From a checkpoint of a small mixture-of-experts model trained on Wikipedia.
Size: 9 layers, width 384, vocabulary 4330, 123M parameters.
Experts: 256 SwiGLU neurons an expert, a softmax router.
Training: a variant of Adam for the experts, 3484 steps.
Below are experts of layer 5 (counted from 0) of a mixture-of-experts language model. Rows are named router (the router's row for the expert) and show model dimensions 0-191. Each number is 500 + 25 x the weight over its row's rms, rounded and kept within 0 to 999. Numbers have three digits each.
After each expert's rows: "comes after" lists some tokens at least twice as common just before its tokens as in all text; "mostly gets" lists some tokens that are sent to it at least half of the time. This comes from a sample of Wikipedia text that the model never trained on. Tokens count by the router's weight.

# expert 32
router:520503470507483481484522508537497511464485540513517500472428493455503486483514473484547599477470480479522511517480488490469517548479510506487503500505491482514489485504497549484487518488505513482455515495517525518480513510403474498476505488527483487510488532512452462490490445505498461516521465498481493515478570485499477496527501472515526502470489508554508509507474528480492514466487499469489471490499516484497493490480539484494558484465460465507512502499449504538518523498499489512473478548502462509474513453534539504550464507494498493494518499482485473485483509506523470490
comes after: "H", "K", "W", "J", "G", "h"
mostly gets: "Mos", "Hill", "Hal", "Tayl", "Jef", "Wood"

# expert 41
router:511438504476453475509529451521526548518464464503473494513500503511503522502530484494484521506496499484448496459528533528466493500505479497509542503512534541508464483516496491510527498454554474475572542489478523513503534508482501529440458467495474546520495499517497437511532520476541509501475460482510508500474530478476526516485497530504509511558526521511533543458511511504483446497500489488528501477467473506528484478520539509496549548511510535494465515501510478504513475495458472520502499486515448532498476542528495504461520484454516526494509495482516473488515483522528549521
comes after: "to ", "the ", "and ", "a ", "was ", "his "
mostly gets: "fail", "incre", "stud", "success", "experi", "subsequ"

# expert 14
router:507496505485511507524481442485459471501474553525498512476492513505523517570534466486509477481494531484452511514519479539502530515517521461522501489475528518483488487520537513545492504501480474469511521517503483490491487533518501456494453508523531476560518494456516487546510470518476502450502536529460497499494515471477493463461483476450493484495482521518498488507456493500509490491553521468500483526489519483492537510535498469469470462516485524472529484502488529481443499473489465506521472498522470497525507479461501557452516491485479493466490516507517524522504479492567485549
comes after: "(", ".", ",", "–", "| ", ", "
mostly gets: "192", "188", "190", "189", "191", "187"

# expert 31
router:470516553489495472494444487453492515463525507549555493511452511455540471540543490484534496485514507518534511507454487496529514524495511510521512523506504503542520460513509491537505502465536505476531463490521525525493482526498509507462475476537482491521555510488522515493497496510494515504466489523500503514446505498479527461475525519484488488463518485495495496499486486538505531505517483459499515514492450518550469530502491479506510493490535532493529513514471500510514513511472470505505474528496510541503520521484532536447502499517524488481505444452482485473509456490529513503
comes after: "the ", "and ", "a ", "- ", "of ", "The "
mostly gets: "′", "whe", "north", "water", "south", "cross"

# expert 44
router:518509488491491567487488488476447486477509556495511513510469508513487511536486527516460452501528540506518505514509455503539511552516508489491563499462566516499524492517518512510502447513510482460464533544472483490517463514467465436532471530512524539493489462530497533501507534477541515490492508462531481516535475520485492504539536452455486501457508497517463482534510499521520498464466518469479487542504500507474493467492500497478468504541491495469524522481525451479451479489472533522483513475437526523496497491472477504468486456513495479509471493481474511526459516498481500511
comes after: "0 ", "1 ", "| ", "2 ", "3 ", " "
mostly gets: "—; ", "JPL ", "accoun", "±", "Label", "household"

# expert 6
router:493530468505463472471496542506498451479512487495491509523510498505526474487506479479477452499514456458530531527500468486462501515495517484516510528486505499476498527455507487477508508505498492498438479506484471501484478499520464480523457447518544482480474473513488442540512494528545489449516486487557509504479415493482492485509501518511497521508475521480496439502516475473515499521528520541476540524511495502465517478517506501494515532495466468504469522505538486525484528478479500486490498482542510461484473490517487486484488528502471466504487465488543498499557520505456522535
comes after: "S", "s", "T", "N", "C", "K"
mostly gets: "S", "BC ", "C", "adio ", "Sun", "T"

# expert 13
router:493484494468495508533505482520511448485481505444531501467514519466533556518497510523545482484470461508518486485493486461496524490483468451436441523485488457495526531461502506513469509509463502513508529502472483494509512494503499491534521482485511543494508492506531498500462546539464507567532543497473471524437543482495524475452500489478523505490493502501517513489480527520524482488521501536536466517505520506554505501491482550449505486510459488465486495488533505510477508514474483483518502483481477517540512490502538516485527470453526488453531522527499485502518515494517485463
comes after: "| ", ".", ": ", ":", "–", "born "
mostly gets: "within ", "sq ", "throughout ", "near ", "outside ", "across "

# expert 11
router:492509502482478490504503475488491495496530508502511507543521514457500511514507512563449463535498531507518485479500493510495517536504490505481515466533527467482529500540549512468530468487477494498493490526489510510550491495464509470486512510492470494469541499478465526505551539505501488445528505443558511505492460513489502518519490532475492515521496475521538494465487506512461498492528458492531527493506499497490475500523530477505469541494489523481510480482507514505536495536534524514536457493457528475532504509467496473511507466501512509506547534479482499484472496496490488465
comes after: "'", "of ", "-", "’", ". ", "in "
mostly gets: "\\", "Clar", "$\\", "{", "Egyp", "sou"

# expert 2
router:488531504497508497511499497516417482491510482516556512536549537457479496494503497508507569518534526504516524511522503482478491517503520504501479531503480469503498508506457501511504479487474490479523560495478507417473491537521527501511502492489488525523540495491488530520484473457524499519488486491483482526503528533500525480495494506512515538504464515493509453469514509551493496493475529469508473512469560473536485489515484443529494456502475539518481506536553478531512462533490505506475497549491518480484509511505462523507531512496447511518475480469520519511486548513512479476
comes after: ".", "=", "Y", "==", "===", "|"
mostly gets: "Zh", "\n\n", "ō", "Japan", "China", "You"

# expert 40
router:461449501460483497468468477484540515508513491504509447534512501459468481481475514559525484505468456483549468508480496505491538483429498457501442503551507465530475470459455503489485536506478527534553486507520485507479490455505511513452497523492521527486518528479513494522493491483499464519508553544506531532494475494487527503526487542491498526504503500482505480450503471536533501551493463504491510513509490525504493525477518484524547501512478431492465507501471450520510486488538503482499448513504503470502483482508467483477471551494480498476496495498520495498457509518518544455
comes after: "- ", "\n", ": ", "′", "Order", "\n\n"
mostly gets: "Coordinates", "Clade", "Genus", "Website", "Born", "Country"

# expert 16
router:516483490457510521509511540494486516527473510531519510566505501542535526484470463525532508514504540526507493504523494510501503418542521525550491528472506495461520517470461530525547528455493491513523524476500491495457499541453535503503485458499491518508523540496479517504460558555505509450488504479536574473444472483492502509488513526500507475500529519494500511483534530508500479519516520495553494436459482534520567468486505453497493507460532497522511487538525471529505501496473487448476533466470484497524501470509514450535499557488530533501479487465524491500537491495457487506
comes after: ", ", "s", "es", "ing", "e", "ed"
mostly gets: "because ", "which ", "where ", "\", ", ",\" ", "”"

# expert 18
router:467490503520489493502500502494515517522474511454519501516472483531498497526496535486508540464507522513473534467527531467512487476522482485546530488530515524476517464470529510513523526511503502453562482474509495522512530493524496559491487481534465512516481509504477511518506454538501533510483471534475525461491552511466482517496485499481471504529534503555523496463509523509505491495536489522546484486489506503489484524503468472512513487511511558504475481488495531536512498496458498486537526523470447487503474503528513449470507499474492520535462510514538470494490536489514504522
comes after: "the ", "a ", "and ", "to ", "his ", "was "
mostly gets: "six", "beg", "g", "week", "sn", "d"

# expert 26
router:536545524509530527481518505471485466517519508475513526481464463475524475518488514482495478498525528473492546498522444515536472515549519473502547486515529488474518507532508499510473466488491497489483478505467490472534457522483466488540462506540512495466481469484482529496500515492493548477511518480499457484500441497486486483537530457537468520461483532459488483506520484496519514463477526481485502518495503471473513479527509510513466522543516461506533498475529478494465500481530516475481557454476543540508500513455501530498533464531494470488480467531476520526474524466473494497
comes after: "|", ")", " ", "% ", "|---|---|---|---|---|", "|---|---|---|---|"
mostly gets: "|", "\n", "phys", "sour", "Sim"

# expert 4
router:488490534512500454473502502520486510510470493465478525540512531525466454503505520510510509508476526499501536483479506489505450521509481498517447537498509462486498489493543464513521470474467483480512522477523474503509501462507524550534498483465475510527487461506525476495533515476508474473446517532479475493519524513506511502509474484478471503501482526479540536514497549483517492529546508503499505466501507503474483471473486489484529506540476503501563484500508502439513515504522497515488510536479550470518522507513558478525476511497501509467479517512533521502488450495504504477
comes after: ". ", "\n\n", "of ", "is ", ", ", "as "
mostly gets: "This ", "this ", "British ", "English ", "histor", "German "

# expert 21
router:482477490535506491535434534513537510491534446498474479458491497491526531452505467503468532498486472541520503527532586471507501503522524466498477520509461514529475499506446470465488511496509548569555496528505526495501503492500532537461505519486477481528505483490472490513514496462490499514520468486481526488500567489521494514494493501489526494502526483507502508500491523499504505510489489455470508474508478480536489524446491503513503498503511468525500502527505488467445460507449487519493454526477490515525526497535534496481541534503527476501489467460488482477483497508443504482
comes after: "| ", "(", "\n\n", "|", "; ", "World "
mostly gets: "Slov", "Belg", "Portug", "Cze", "Brazil", "Austri"

# expert 15
router:496507546530504570485457490485485498512452513495535515472486460490509484514471507452528503497518542475477514509478452512491493514474510500488528486478556477495511516483541509513474494516504514476473493501474492527541487509473478465526496511520547504474524491499528512518517508534479533482511516505517499477501438521461464493486528514520452504462509549497471472483510520517552493479476531508466534547505492486492522507535500532500460478504523521493535487487513494466497541482546517474496525471476508517513478503463515546499507466516462468458471508521509531470495530505484536455
comes after: "\n", "the ", "\n\n", "of ", ". ", "The "
mostly gets: "railway ", "station", "station ", "surr", "brid", "resid"

# expert 25
router:499505513528494485479481560538555479500492494504487463479480515477480505486500466528444446472468440534525505526497576486492507522512477518502516496465507495512481505525508499474496526510538493538521454499529529510519491498437482538470478513490506509519455524509495520491485461526532459517482508517477487474457515475536480480459512452514493512487575513512471516509508467486516525503451495477490512461501464493444448547497543505521527480505524510533490522515504467521536506478535485491529444518531475487492453500485471506518500499490516501493512468471492516456472484526499485491
comes after: "R", "C", "B", "L", "| ", "St"
mostly gets: "|---|---|---|---", "GB", "Hol", "Win ", "Cath", "FW "